config = dict(
    hidden_act='gelu',
    router_bias=True,
    vocab_size=8192,
    norm_eps=1e-05,
    beta1=0.9,
    warmup_steps=553,
    decay_fraction=0.92,
    decay_shape='linear',
    final_lr_fraction=0.05,
    batch_tokens=131072,
)
Below are experts of layer 2 (counted from 0) of a mixture-of-experts language model. Rows are named router (the router's row for the expert), up (a neuron's input weights, with its number), down (a neuron's output weights, with its number) and show model dimensions 0-127. Each number is 500 + 40 x the weight over its row's rms, rounded and kept within 0 to 999. Numbers have three digits each.
After each expert's rows: a language model's description of what the expert responds to; "comes after" lists some tokens at least twice as common just before its tokens as in all text. This comes from a sample of Wikipedia text that the model never trained on. Tokens count by the router's weight.

# expert 14
router:452519502553503415465491497495543553537510460452580496514540536489468534496505476527458491548495509534570523505520542446493539464531428525434531482453489490497571487524575500446548539434529473494504519511436437438468529489436511516537440511505540528486531537521523466501584453466440528471439566460493463488410566483509553521517541493447525519477519530416522488498430454564518586541510
up1:479494478488459513496456538462496483458493546546505527511531573515507495483472532502460521499453533548491489445441454530491593418579467519507524419433464475502408566548504495535557533514525592487507622424444501467406508474424513550477498439492513477480569526492510491543531480502496508471506531487516460535503515477415540510532482466536512477447503586474474518495476561518501516559492
down1:588493453542520492445534519564495475505423479490519581472475493499481514485463452459497481509468498482505495498502515526464428492507490459500593490527502486511461463575537493501423505503506507469592479463478606544592519480550518454437514551526524577544522453470463504501546524498364501504503504488472459400540515544437478522536456562540479523493473473552460543506463548510500516468474
up2:473534579535481571509462459520523471452407505416525512477510441531489507528386493510443539486459469496497506515458516467486552463496442490559534527536462552426558436464563496424549515462546432493470486524418483487487491490444517513526538486486482542531537442506457514517492497516452484476487457505506557504499523578545591501526484463462502538489511565547472578458517568441483502545501
down2:484489551420470546537543467513540528565470461515497497387483473520504530500504542454547531417500540452467473524500462476481427468490463424422518455516523535523500512484549522588479553547576493549548474544513507510504499506492461522409559452512502428492504538502543481525490497540497536567491475570468498540507426480451509469436474498471488571505451472461619496454525508537464511498518
up3:520541503550477515530407508520536505458456455479464491539527511577490455520506520541497446570483515494513512415501474441459526441550486531514545400493532505507495498502511488409439502515558464438435505530417463548492533527530545493507482471520531530485560523555477489512545508486498529496478510429543462502493552482551535498539473488539368443584490450486547522498557431472496526573476
down3:547531517481516504510466460446480498539488505526461549539531550471496483530417537477556488463491406518461581481509517530504485537543540502525468515492496471525422501507447529555502516507517474472612499562488486510544487485464511494454429428563480416489541448448443516530500547467489563591589493495586496433448497509498473490502459498432463506490554460488462508493591514451456512550484
up4:464488519468451506489502440524485549479511472437529591440455537429441461491514394511508483552486542519603518503537501515481551522534551474512480525511437570522541461429468506502540498502427486492503489474457467428546539488422515500477477517519500510514432464522544543582573480454511518507478489513566435529587503449450532447506460527476476526508524529534470439536543491487578487457515
down4:500526450462504487571472533484421518476471510527436540535487477498491542540472470537498614450486565576527515529463459536503462494570422409579480521548482502494543425495514565545568464477425524497536521496520470439490554504478476534499546459503498529467488480471568449500495513561467449489440560524487560480447488499456501499441546446551493553497444487485527427491489524518566508475510
up5:465487473454529532463557537559468540613434514412499516543539595520505509482495489447497471483432521442497513545509450490456524469525511521513498548467538504501559431437520465418512439524542571494552478527480448513517564474473606562532483530504495478455517437519568520518486504477479493435435554497557514508507507530526467493520515481503465534467530561410452526534489465467454493539497
down5:458513502481490559478466544512557509545430508474532463486489465532442540536473447403501474558525514491517521493526479491411499464539533526526479530489527491497501420499500503533537409538494483504497508489501458422507457541448628562523553490441475466550533459467495522468488525497478484478494514524488605543450524519491488499493568525564450536566491559446484429505443549510476413535562
What it handles: Opening letters of words split into pieces, above all m or M, such as m(isconduct), M(inor), mm, mi, f(lexible).
comes after: " the", " a", "-", " of", " and", " his"

# expert 56
router:467476451554471483498444434450568498475471503474528507463503518565476609475465490538450484543463558483571450534492531448511455411485473518441531510501536459466538561529509470473588551494554545485470500511469492467501462496430529515502409484492494592471508468481506536475588475476539480458474526460478470504422540548543558529559554513496529525487549481461505493470438571547518494514548
up1:484495458603458498495429545520570497470485488500528484471528475490528525518524500489504496541520555525551503393486516492462534468587510469508533532456467482530495558564468524541524481531483508536482578446470472549400550479422519537532585461457460538547451472495473434533553510540502468463414512451500443429479470504496498496545475493534552484497549561549467487522494516538531400513479
down1:545420508569488635535548502490492477500406533468500463487525495556481495566531433494521518523453497466428485537463483483488446539393522454442544493519524505371522499504565490465493526547505488507502502505459454462504486528560528504446552522452501515507528496536463499549604510473454603468542477516488484470527508493515528579466478515521521493440486492484509533504515506532445485460465
up2:434529509481493484484499482538544504540478451496475501496564498480503493473524490497478437564443429512552547491485488494567585440494466473465552453403486473548412535545519508514523561490595510512484536527446396463503542477514482446504495558483481524443555464479516520526496580467449518510488509487489499446530498562558480484491590478570450500496495536461542418581463488500441533512489
down2:487444564550481501497495516582475524512463451481470508528489499504432423508437487500483524531479521513464505548456474465549522469452508497446504491458589515489486508447475555486492519521467475468480534508520440484473518467521476426507490524592555525534524476374543504444517488481519508471585475533450503438524574465503466546478484595565500459469580477499498449543546540476491597519569
up3:463507506528542535538425463487532562505479498511520522501520437487414507528485532526494456522497518510465510446496537494504481539501534498518540444467563534564519498497476450502541442452499435503506489445429515537504500468472476534472479496487554466544545552519535499506512557524409543444505557490436490544397486437547475493594602442525489396538516538489528490507471516434462603519493
down3:566525494405469527520444477495441447560484442547497490559471425545481482487510504483489477440512487547486523510563546537460524501571481535473484481510484444523497527473501497495563535484491531496507549493448482573506512538447474447488419438485555514509496519489437547566458508469490514514516486505460462459567443461555478542491435526477516478485590515495481622548530508470535427591446
up4:490453388519484459527449467492491473510433521537511519548451534585438476546453459491528530505461501495503455514547471591493527505522544459555428563501537545542497520490475479499557554568461461486489505480543483479481450436502515570489455505472468528562496467558514436521505484447510466487492457553533415503477487466400520471537488513483543568466513536515445565526483541433584482509506
down4:430551520542491517562448468430524434421538597446548487515427485462459439513521478524489517498520498490467515573478453539553443468554489502544498474452474546530496469520477524515594472507502550560551489460488469436495501574544452550505458458461457495492585503474511512466541444470457440538565562496515535464439519517483458540506492499501482488420497478501534495541531568563537500513471
up5:500539548452525445531507472535498469490478502494426553575437508532490586495445453540538520527512459558461483525494496467555445472401582493449510553507460513473472546428492572505473496391543545515440532476483486500517526486543469531511474562479479518587452537523517519492519497401541481480470482523499504499483474459437521384550549513517522488491445490526540529478507514545525455540528
down5:537423538469458537512450442571461497543544531455497477510502565535492542489465483490543554538488490451432526457492576505420444575529455551522469516489405456471468469519592414509470537513563499504537510497491497518435479554543488492585543487497504468478528494559480478527489448534548547534472522444521443492537518436542523513425525549535583497500515490447445470481458498471527475502488
What it handles: First pieces of lowercase or capitalized words after articles, such as qu in unrequited, med, pl(inth), Me, se, gr.
comes after: " the", " a", " and", "'s", " to", " his"

# expert 29
router:471517476524541485488422517456525564526505504480537509532559496526400549496450419462513477575476590517494568530541469547475519411528470459406507486477539468488481523541525482417516545467561495524500540461474441531491547470434552516487451529533461549516534490535485557522543541485522556444459519458564477525479511513515510503597562458541546470458476482467452488461437488474482499541495
up0:440509451523416428446504471564480504548485496465509551508469482519454524547437481515501510467528571449507555547616486485533492501503510416519540548529478465539484529491518472451526461545581496541498505480525542509516451439446514471441489492497463492498532482514592488464457544475533560445471480382568528477493499444550558564463561487482480514471508495481509496541539590508498530468516
down0:488453570529448523508497521481542479519521481508521410472474558472536501613496529565492484551474528513433574527540533567541522469425430533514493504584506535588480453459541500475458466483449460519461502433529463444558492517483466483444471486498599552511454508504511477447508437448520464491519522411513465484520556556498482476456516426461493470540510536510499497441482558528517469490493
up1:517433456521448518494494538515467488470501511447490605437475569450478543509488500481440514491502583503481481535492473489526616413516528511475502478468480435480503544554509575492461499546521580472508596534472446489450535412461519508458596515532446549512506443468477519505584524462546480457474543475560473453524511506506536506510481451463482525531564466493559488507460463538487512522514
down1:532531476462499552524426505555461443501492559536504523620545542462490570472469521524463512442543549465460446486547558526435529504507484528465531577553514481445552448506512495514524532507607474493457494572551556477547521437435484531511466481458449506502498502578447506504517447595511474411475457496455476457518543507479509529480483511483447518476565452506494539485470479515489488445490
up2:534541451532500508536499542464518545529430476477566457504533467512495509530479444478447506474526540570517483474525525424528543490478514423412513489420456592468480476393494501439459516457561508527452547485475464514441571495515538552529460549499509501465522453490476547632586533474526547464467471470528492478466504530551525453560527443525520472526478500524479491461454503489467467495527
down2:484570512520469500534496503534466426478506495401526494461447568503505450464413486488482516528532488524507471462530533496592445508445570510524497514397511584567554503461531565447412531491489506539509516481485426513438525529473488475475472556519477469467491517507536445464485404521550547585501490568520468520522501471539590477474527470496540515509503466487512486498508448468579497481539
up3:543496494489474526578445504432504560513486485523495576479550550548484528464506469570467451621449506462490564460482488526492532432520418523492507513550500442493548529484521374537459470519481466522468502574428483515478503506525519544508484411566528545476511519548516515561493523513508527456458521461480460499503566530547481467533488468455473549520502495448521577489493421450541511515458
down3:537445499405511539434480433478471514487447488549498475504489532499547486492512492493495509474476574475526504485489517528550535545463578491640553570520466489494541499477488522455481412510518495511506488428520491523421502531526471480472482539501429558488522558449498409429485564491481528538544536559503422562565489492488478525544460539490420503510508502583479448497466476440503480492513
up4:430451493506427476533467501511501476569475492449474544463463572475453514512508452493577538434543542505486533452536470493461512544546565466509512569476566577492455440497510479434486480447488420492498494444482507530466528596548470564488440547483529521517535544515527544526463471472527548470492486486555497590516463406446550498517495530484486544422537539537472499530462472530526459520549
down4:521453496516557417571549482559471502502549520532487508553525513541505467507577460506492472535507494530488507479536414501500543477513498486526527464460426513508537536541473531562359488500483538501541488508497563509533474499462500432537440580535543452493507507493547416518441472537448533532501454524501432529542514451489442458538494421502450451545502568459509534474520447433499576495506
What it handles: Digits, dashes, pipes and minute marks in match scores, tennis sets and stats tables, such as 1-0, 6–2, 4'.
comes after: "–", "1", "0", "-", "2", "3"

# expert 40
router:434442455518462417494489455543495573477486455482519426499535464588485496471444472541429525504504520513574564512547462537548513419533501468476523539461498477473515527470494458425489545558516526476456500489462462484501511550505506520439484524527537545492538547549473475506491509461447560444404526454563492448503468543555545497542511466585454491483513441450485462462499529517557579506547
up0:465471525536426465496524543536517501535443508572524518516555433533516539579427488536452469514449535473521542560641491470609409506506524512470465544497440462521550475514491468494535519462522493546529501527475512512506464481465553528506520502494484517528496530552454388495488504505453550471478524453475493425440535492480515487584553506533523496541489508420482483480523464428489457496518
down0:509490500529466530453553522439482481563500535582503527606420497557538444510471437524457520510500508512464513484549521485455496516473452518449504469507517479559460548490562450463473491509534470521439448502564482450494576526476508529514473526463519511519505517382509551450494498461398547538530475469555517519468488460500497504554562486501557445523519465434562431435503511525511456582462
up1:523463465458546520530512478478482433443498504551493509487405541500468484488471530480535449494470491609589516417470460544488584509542499402512502459460476487480455551486544567499532506478496501482490524463466436483439479513506501518416518484485449530484418509516450569507524453542483485472469517492557521522525512506433536585571492527500572586546506541566476503461490532506478535546521
down1:500520470530501543422500493431483500547537560456468483531525504486492510497468467570453481522462528522518428478467549475508497470523512556477402506475470561475486543499490548490522425517499520581465521488457577572469550531485420471477483477535509575430485510447543530536493523555502536533432572575511452519491470562453463509486501458595516434456510469519474447526496555450459552490549
up2:546513457530520418531566550520478532496445505441593442464505507508432482495531376497527503489481447490576605444504501506429497513520432461448500500517573530471442443543469510459475422496451516592512450498492481493505554470539468553434513493476504477534535513516466599545496480456516549502462483510470528500476506506505525519567537501474516558516479498535444482497519498500488528495575
down2:468473541545502467450492477465432528486503555477512522492443509511554522532548495579465464477532472483470482424472408505433499495499533495476462585441496477498510450515475529539489454513544515567502568452590491554485536479563512499502524558474483495475486517480518560436525464499502534622533416561528426546515499500453503529557477488530466507568490431459487473428499456492530523455561
up3:492560492519466514515548566494544526445531472501419541543460496540510507498516461522504470539486494514521533450449477487518477515537486502470582460525564488536464498516481498456464516457505382449405541502508552502461484414531454548453590384549417468499497471534484532578526521474480543517441472478479520509524494569524535517554440539503461498550435474460535562534495471477538487522480
down3:482545501435561488448488515500493415443519581518511476550542534515415486482587486463495512499522511517515530464505501442428476550496462502531566474518461477580518493506527498522545494475531470458520505534457524529417510478474520457469496490535496477520468533474454529506541523464488462590580560500445500515498452451423494463525386512477528513532497539441486610518544550451549432471504
up4:475536512487556501526468468529476457490443507510483448513544543387522490536536456500492482610501517520464448503489532500543511521481533490499523555512541507504496478442474434498494580500479528519501465533520521434480509421509439498536445471499512455442501487526498568462518490471535427516483437507558402505437463517440480480547553516430476585511424557479585537515439542485474504525577
down4:482580478500399444507501531500513536480482537466563555549502538498578523502494523552524529544520488462462516504481495505505552491507539452503545527505529527526414463465509477555524456493471524444508487461487468577503505528454460511517498470441557530422475384502587512487458550456440491457477472462555489488389523535509466503492566490512515557478435463569529575427521490463496539485505
What it handles: Hyphens in compounds like Confederate-held and full-rigged, dashes starting list lines, and Cyrillic letters.
comes after: "\n", ")\n", ".\n", "==\n", " al", "===\n"

# expert 10
router:481509460549505514516508480491521495481494482491563452502488535513414518510502490507501411544456552462545542553487461471534455479518468495508475557460508440413507525485519531498499523466507469552497566478455494521476532484452534567467480457551438530521564445530492559548546443472543448440446502451555399521484495576538509511516559428569520486528521494389500505489431574520505544560505
up0:552534493454469440489522498437464460497480502506507519491479475540487444549448447617478430560499547477532476501559554505593512487585428445459472502487491476450501453461515485489553433592473449483494488503544462516474457521482540415484460508508463547515550518543515426514527551524497485467485485449565500533577561491531521558462528497590457511505532513469536492488549524467507541467528
down0:517539449511542485479474529479502434506500537470490557510532416496449514561461552527470597512543519474489530611526532493503521488477530499531487446530505532494473455447480466510477541540511454531532443541552570529440378584456526511512562451522509488461532442471522436485490450426582484486436493460434485461507507459576526528526481479516523470496539433522510485518473555483536533495465
up1:479545449523455508494481573469550465422548490518469511512460458495521533574541495522503407559471527425513438470441443552560487432534493453524499478453462554524459579518486566523508480481477503469504446502560484521442531543410541465514501502485473531487491483550492503634492478465494554452487457489571493473521507562485498495530489468580538510475499539486482469452417465533524483524522
down1:500483534534471452496563488554486450524538523477516443544493545467515542517457432462445562514539448544522501484524557459455492458537506516554535417464496578485455469557532462547451473546470498448475472574496535499489475534467435517541400488496577534525539481512513468514375472471521503488519450524473501448521538564512559514472556542472538502518492480546478540438503474526444534417461
up2:473498561595485502479554494505484478539508461425548532486530488473489568504489508460412480514481494447522500517470514475524534457476459426522516451486441575433508523476531508500554544522493444523511511509504497385495490428435511483503482493491444541471530467422519556540534563515521506475509537491503557469514577578528543478544543536407456572460484503423456504498559547462444524474523
down2:484475527535530495517484441480457552475501500514424497462529518502456476523532522494521518547454530456437477546493502526564438499506383527519472490474502499535470484532494525484497507507467520486509524434610555490424467525481485547559512550496520457508530498408557472530542459511566435430474469453484464464530508595519514573459462524557412509600527449498509501523549459452477482524555
up3:475500482500522529567525533450539553461418496517376496493446547498419515579539507541549424559418480460496420477442483505539470486497513592515497479539442504430511502503489529502491514456474495412490473511450515494533451540476524472511555518533486470498570444537513503527475535489426482483419537491511506525532504520558525546506485492541500545507524469464499539454542429459516490595508
down3:457512494433504509521520505510440492499531529530485493586532512492472430481590477506484467517498445523459496443419551480500495477519545606559542419595491604522494594522532526480496451519487500455470427534475508482510455481483505545493444484558577559524562486484442499520481557513486488534481509536441502477505521442519528474524461461455482463471408438528509493542473497537485513557461
up4:517484512487547479509438488559504554452477441530485512478487507429459477526497477449529476489507497490507456502532541551433531501454550552501450492444490532510510417506467550529525520480437510534520513571462563520447555471421644519524498504497473515545478507501479455598514486484512504467528558483532416540442516511467543485552495424426492522533469481469534545518502515559543420455569
down4:562503454547483487502533543504494547541459551481533524555499447488557521469459442430539522473561455522507461503512431560509556589483525429482404509456483496516569512505535542520522503488455474459481547467457530494575549529535485554428510457455529531552502463500506458562537484525533539451506504516439486403491524439505421483449512499442514467489503504519488468501487577514496481417578
What it handles: Opening pieces of common nouns and words, often about broadcasting, buses, stations and services, such as Sat-urdays, rout-es, radio, just.
comes after: " |", " of", " and", ":", " the", " for"

# expert 8
router:419454485560488454514492486498544496508490433427518497479479504535427532486469449515475428565498568541558568563544514510483522431497455473452509516511514534473520501506559488489513486510542482521458554494462477464421532470467513538450480452546430517480545514584503466511545465437494488427461566397556462491474502549506559513526548446479522521448528536414503488464449510511518543531567
up2:481543527528492467576526456461554459482494508460520463470548423467488460463479457473433431514552454459552508480552452462579530499430439420507494510526467572511474573533474500464497533524474472524475472464512520483453540441549499489444505512535534505552496544495485541582527504461550561495500472483568542464467422551522487472545489489524517662508474493462514484500502503469477510513552
down2:515450505496564516481513486546493533525510545404501508510427505444528527514488493437539553446485449514472492494504519472471481503513504534523531626484506518502389496412561499503519574565484509464455590463521537498467447539465537488480527539551438483466418485542463442526536547430485543477483497561509496576497530544491523487556473452471501534487518458500446508507559461554461472434503
up3:501467551466551473563442497484477542507420472508508510480581557556502485464531552527501476620473505465492477460443542530502546469512489523436551500505552520513491510490485447510495461507499425552453558487407493535444494434545420544484515454524518514518502535562516482517518494500478524441465545426511501516449501522570500530492532423509504561461537463480483540587551425470470566543503
down3:499484482389509465490500531480521530507456528482473498582520488501519468529597485548429506484469445431461461456461479456515491484572499533581547529544469502465519464479481496510578511457491471518404478534541517440540527515517443512543515480512488460473528511456460516467472531522523466589563494504498512530598472519524505486494419514526477570489433549533491539524582475486546508527391
up4:504520434543495498518496519517510494522424422441447508421522537478486540622478437591525512524507519527499475513498595596479617487540521532524434494505546557458525502491505493498464476475515452520493518471457529488454433436498494487499466478494438508520537449540524461548498492414561467438476545483553492553497573482511515484460511485435516545424528490502511476524485525493505545522536
down4:489485521552470454481487534557526518467429518500514436523456456487495546479575498511546466523524417567472557553541494500589566468544505457528459504482438511522520505513525550528494443557496413489454504483490475439534469582476518453484492553501400483508471448591481492472560528452494538494526449486472520583473492462516503572486523478487515553422531510479527487502453522471511564436562
up5:457494560521526506494556457504509518551496492515468557510521473475515540454488489555560459533552528486520579563600490522536477458534506465470441515504476568445482483450536420506498466544497527463495475440537399483472517494487512499520480506482501465564510414488486439527585523462542522426518494454523542466423562515480543480546540505465509485496464566438469515490404488581508444556522
down5:432591486532420523473496484581467470531482518373533554442527429458461517488514496474552534509453489481476530505482555524541513461561495485573443484514493503553470440495500483500483476480503498537492471527537534537486547398509497525492540511512474519542541539561496515488463502426429532524536500518529477477527455471532511417493504463488528497455446518515571512447411607517559527481508
up6:473440449582478501471460418489569504474470451490472520511512515546453460526511541506525494467538514544499533425427544532513491480615571571494493590498447568526428468515531453442530461513513480490486530472487519525453493472467550539500504570499453522497533524485544537565492543437605480475482539488535447486498513383476522528518495484530530465470520466462501520476482555513536485515559
down6:455560534524441477522513536482482467471501552496482446509522517456526459478555464467499516533553513440474496451432508493462512455547464517502527511402541545499511523487469554519436435498580501508510490448441544470464515567503541523442604498475516537509576559501449503484528530450430546563415528518519442514466469502488557469536452526583516468484560516561454523536494459421488530533486
What it handles: Single capital letters or short opening pieces beginning proper names, often after commas, pipes or colons, such as N(atural), F, Ch(eong), Gu(idobaldo).
comes after: ",", " |", "-", ":", " of", ";"

# expert 28
router:394448522492523489483484519520512532554517496521478447554551478516462545434425500509482477538539510507568519535515484564492532439519539510524496469502572480487501493450538543386497568510504478473457501462433482483504489496423537508444496528534473557552563551563501508518470444448457478427482555465536458528483512484511553577529544447546462500463570541459462513453484490488523459578562
up0:488477511522455535526493481508466509536501529537465499397508489553486463507425466542470437555534519399524572555592500469497546479454542437493553486548521441494498481608558471504480472517445483572487439497515515529492428370486538445483472477490440510550517485509480497544465525551472556484511555433455527459493509480572540552525555502515499505535490499491511508523559483480488467521501
down0:545538508468526535498479479471474472469502483512531509518467490502520421536499427504430496538443545526426477633561552476482538462486573484428531498529498515515484482474424482424499551538508515500493467456501479536427553475523532485498530477577450569476549557527494447506552480446479487484495529512534511466475467503459476382503460476478516493509493499529611441459491495494580532557526
up1:485499456472529448533546492489524510519521514534472441485524528511515489503421509487489452492544508526463512491515491558493494492533380542493466461444480470505486555519484566520495551483436524464495542477490516450457618499500528541481549482494555469527533484520441456476522515497509597431457496474538411582482577579507579516465510500528469455453468536519481592445534435508498497579542
down1:493499479488439451512548422526532507519462546464442450493538368477540599492435449533492445608490487522529557552486501411548584535529527482488511478484515551460433488493501487485510504558463532450514533483473522525510517490536452496525511539483517474492510551495508501498509541481505515467538537537376463488467487516467500534454510581474494554520503392462456543525489461501513486523536
up2:507510541515471508511448576474459481477496512481583478486498461534510528472498472457463466540511533535511578504562587522491520419480482426525529381501480538427507488492531511439419573452557440527474460472525514543523548479505563502506496534550457533472551518532529537523525466443475566479423472459503502513525562548530477476515581466465555480469516518474489515525492493482412482420463
down2:431518532564509481506558508560491492496549503449504455471517400453442497442462467506454472477459604467547542517470482460481528559482484505447497494468534461540589499475494468499478516427554489531508500498510611517514442545533473514440472511512447444509572533480564525566459541530459452493533482532529467503536466510516503500465472451532522578486474488588554542543533449433491514450510
up3:483429504494532489495473610553485622478459491501427518491553531559473477529494449505499504539541476473480605455502503523464550475442511541505580609518437519458529464473540504484472504492511437574463497550462439507467454450589534506513493432538483465464517519506529532503470403487466519459485514491514521460499537570490511489548546414499516568495517513482533501495504482477521516522482
down3:543418457479534536411492539464474563459519576492445456517572532494477450514553522495476563536528389475473486523405526512476515502544508582487414479473515461537453491498479552472541438512486493521494518522544545517467482489454518521546464547530518529481504491476514426532555512533595516519478492593455485526517500490482506437546445486502454484456556500547443530456545509462558465526486
up4:496490467505552532552514581450488496492478492483490503447439464472469532525495439555521482528477536533543488529500527547434579494552611458527418480497458515520472530433541516544547478478522457533539524486515458469470499502465483494513526487502464562432538446554488535483491439532526494467447534455542479552464395483455521533563481491388457575466518580492453491547438480512516476468515
down4:555517538484518577529482495461476542477559531502532543503483474400536539477509504524469439458523499462555493472514499440511450500521502487409492537489482601497483466497498504533535489611472470506462560500443462467512482472392541515501543480474534514543511471530545558486513432516509538481582527471521483505400511463539539525551492506446499483420484522484498499557429402430532500526508
What it handles: En dashes between numbers in sports records and scores, such as 10–3 and 58–66, plus slashes, asterisks, and NBA or NCAA.
comes after: "6", "2", "1", "3", "0", "7"

# expert 17
router:414494441567518499567494390526559472525459495457511476464450505492445584468498547498519452518527550502553465494478522491518464426500464477487473532505514533498562484472533476464576514421455456543453511507479516439499567437470509540437529523532486517503471493535533531488571463460475500455495482430546490538443500515456550537568539441511525547509467537472501490412449593518541514531508
up1:442451475483464532475501493477474547481449480474421534463500533513491462576441564455532478506451480462474483427481501477479488487526450454560552482485467450491602564548523579481546422511498479534393535543489510473422558496442547453508513499505494452529575470533506506568464564517511518468490502503544485499469455538510525527484519481535568445510584490556458527483477477521524545558553
down1:493496592504437512517447446447546488566454534442449537482445484531491495507465497512566497478522481548477503502621479486523510550462530530501561422505537498526557465516495467426516507513476489482530503494545524521541469493465494507516557452490537475471555477499552407467552527502479544517524495445480493407526534573415514540498445486477526470442486512551499620474487469479419519475542
up2:564557501516486546441537519487496471487502458479597580479535516520498499500446478460563596567581490510464504466470473491587482466456467462455531526531465483503561520574547506457535527529500529471480455481511520434491509455452483497519498477487497448505551498516456521459492454449482510469495477443489485480461619506525503551503577483535491484434501503566431464501490527501422619517506
down2:560560478565466482587521474532499512551567524576457547499511530487525388482544503452383502546446527433478500478521521517487478484471602495544505554531432540487503463499542538468431541523506489484502468510549442528460484537522452562422480503487462425497471598487492525474485462487489505538493522503520457490532504549496485442473476517469493475515482472454468534532553573543454485536465
up3:436488461447474487480468491576502556526480491543445487475506499515416543557517548494508404588561471497501458486514501489462511469479553496505583540484493481535475484596490500490507492487442365440431465496494542515518446435511523551502494407547552511502503537502504501513541484535400580478473514458477458504482509498582488556517502511557513482522531541520505522536494453466489534553472
down3:460452550460516562584468515536478494509429504463480552482491544513461427473519535457458461532511500559499437518558499508439412499495462475520577440505472483524526486469558507445460472523528472512482513555585529465458590565491530483504460513488517521539549490594512472479514443503473509571527524523474493540487450519463495448544420431522496489524448497528578492505580490508513482430437
up4:485507487544523475487594574546574494484485486403526483465494529467396493468468485529529445455550489492469472525561496501500533526493551544501445506438525529526492376476472498545536611456497458535522522539555532455483459471486526480458477523484457536536539432493492539541527489471516470488457567500544496548462515504455534477603473532490453467427519557444451472538473531529502501493504
down4:482512500516550500520546506440545508533505436519487493600493507531531524535536523578433484463494438527441468569460501542541474460489509514557518538521487530530442493536561464478489480485504477457532537444470548465553420520381496535488495567591570523439550487516500473513430453443484510436445557458441483499505530542453433530498527507459465509481543480441478496513504539540540471473447
up5:507529460509497498490561621492486480512514499471403462533554487491470533564471512562518533514509499473560446466459478484495487521480555524501480530456464532497451462515501532507484441482478525512515509502529535513463507497428529550552434551479432568473582488474504556525440508464438462449489508531523531515591443527516489422557515529464437482554417557518420514517477478599463463522505
down5:509505528498509516409488470528484413510507466523510495541450465527480525512514473533606503552504482547500512574450537541509501515547495457494515506429519477547449481458548470475460525540434493457534494443487517527483533525398522482477450511545450471550528463482458471500506434545419562458533530565470502604532446496454524519557453559482493510588508539482479472553484500533403508517450
What it handles: First pieces of capitalized words starting table cells or clauses, such as Cap-acity, St-oke, Dec, Gr, Christ-ine.
comes after: " |", ":", "-", " in", " of", "|"

# expert 52
router:505505516546555491537506456496560516460488484412468511561517514530465565466409482463491503532485473508552569470582491518446566448444510527523489542504568519530494509500548475435490540520567493492492546546536452426438464472484481509458462456588545514544543545610478475561491494440527476401475494485533493539483500461494589494504537484447528493484521469510475446460445524514506491471555
up1:473513440556443521486435516506514517457534460506506446510489547457510453460449519483455535575456511557577540446436501556529553415517477506492484546485490555500496583564523551533528477437484443432483535498520468478487504496464527478468580501474465506490484502516422470600501469512415541476526449522506478533491576487469548515489440493560488480449465543465493531424516523545561533516554
down1:498486504479445499576548467505513436523475522564579513518508529501528527509472516553502460545454530497525507566442505495533459504487534539489489520533480528569442502529518487530515482478503535495482426506518655512418487440441520515561494496425459514433511451593444488545520454415508496440482542464534527428456405552486473547497452524505485523477487515533463551528461497487463508491537
up2:478531526508490517479494510571498531495471494516478549442527484491504446510518469529519474526526513524471504491570465514489461509534489396489474484467438439521592452489482569471490578551513380582516534470530524394432535422516516456555546545488502541512510482496485459541504479422465593491495449502458553501488470494525488460512595511517487509465536485473515495539509524398472552509468
down2:461540550524481491496491499498464549417448495541493478525531479552500475433573483486432464526417527520538529505484499593513562574489493496441514457450540497455498499487486488467522505524480469523473546457500482522541488463526533489532433474455491566489507454482535482576473537576515477447446501511526491513496602530430464497432443603521577462524458525466451538525565541488518509508416
up3:472499492484475449487518487552435523484457501505536546515563511525526491475459555518479435557524472440471542476444484478528524472492543518509564467489506499494547480464540502566496537548510407439436520564468603545439458531473446523469462437498570466480528496461459495553559406510450495493492489504534529557479532478525511613548512494456462555457430540479532573495556468503466506538501
down3:508524596475553540459526404543491480479502531515474479459567571431456499473453427515526520458479426494508519548425465520510480495491519473542527502466570546531474520501490549458498471508480521534508475456460481569473472567454531433494485520530556471560526441529500506546487541517520576537563436605505480486522493461464529404510450514450545467511541493526465494476551450454469490480444
up4:511539514524437461506453527484550501516446528445493537465554505461457495475421515506460504509451510465631477517540492536437554498535491516490396562453545529493463518463480468486557476528475478461518547487520492445495564419477554490499498498576483512461516561569547494515462554509525457506490506476558454517471513467481586513569497535467444522474424560454528478509482527508550439493582
down4:488540461519573621539501467496594449492452475515497503504501522549569486545475506504479509504437535523511496553465436492435545497496465504572468568596519514533473519454537530540539475488496420512497423512490509459502444545487488540457487522485488511514534545563419574558523478452547413508482461523513437486457474531501466447421500523491471476441525545516476500537523475448525443490472
up5:476526518494503509457540494583463490523483543456478517475536572541503551541466431528519524535470475487482438503554447516479577518481520483484448463475496469530492551490505463488574471465551376508562478534519542485459481481523561498540508484515462532499553476498507465549510547435466493386420471484478574552581469519551527447539501478518476610459439505464468499463481553527452510517500
down5:496532470529465460525574481543510524579491506516479470460493492518476473468537538460537591503560566483564526508423487528561383533540452498485486512479415490520485465510424480463473470444458486535475538510460539486489588484483541491505501546498456515475534537487510509523450478514502513531541534522520486444454516420457442474426496591573483539528557498456513489523521513450580522502410
What it handles: Words and numbers in census demographic prose, such as Native after percentages, population, households, median, children and percent signs.
comes after: "%", ".", "0", " age", " of", "00"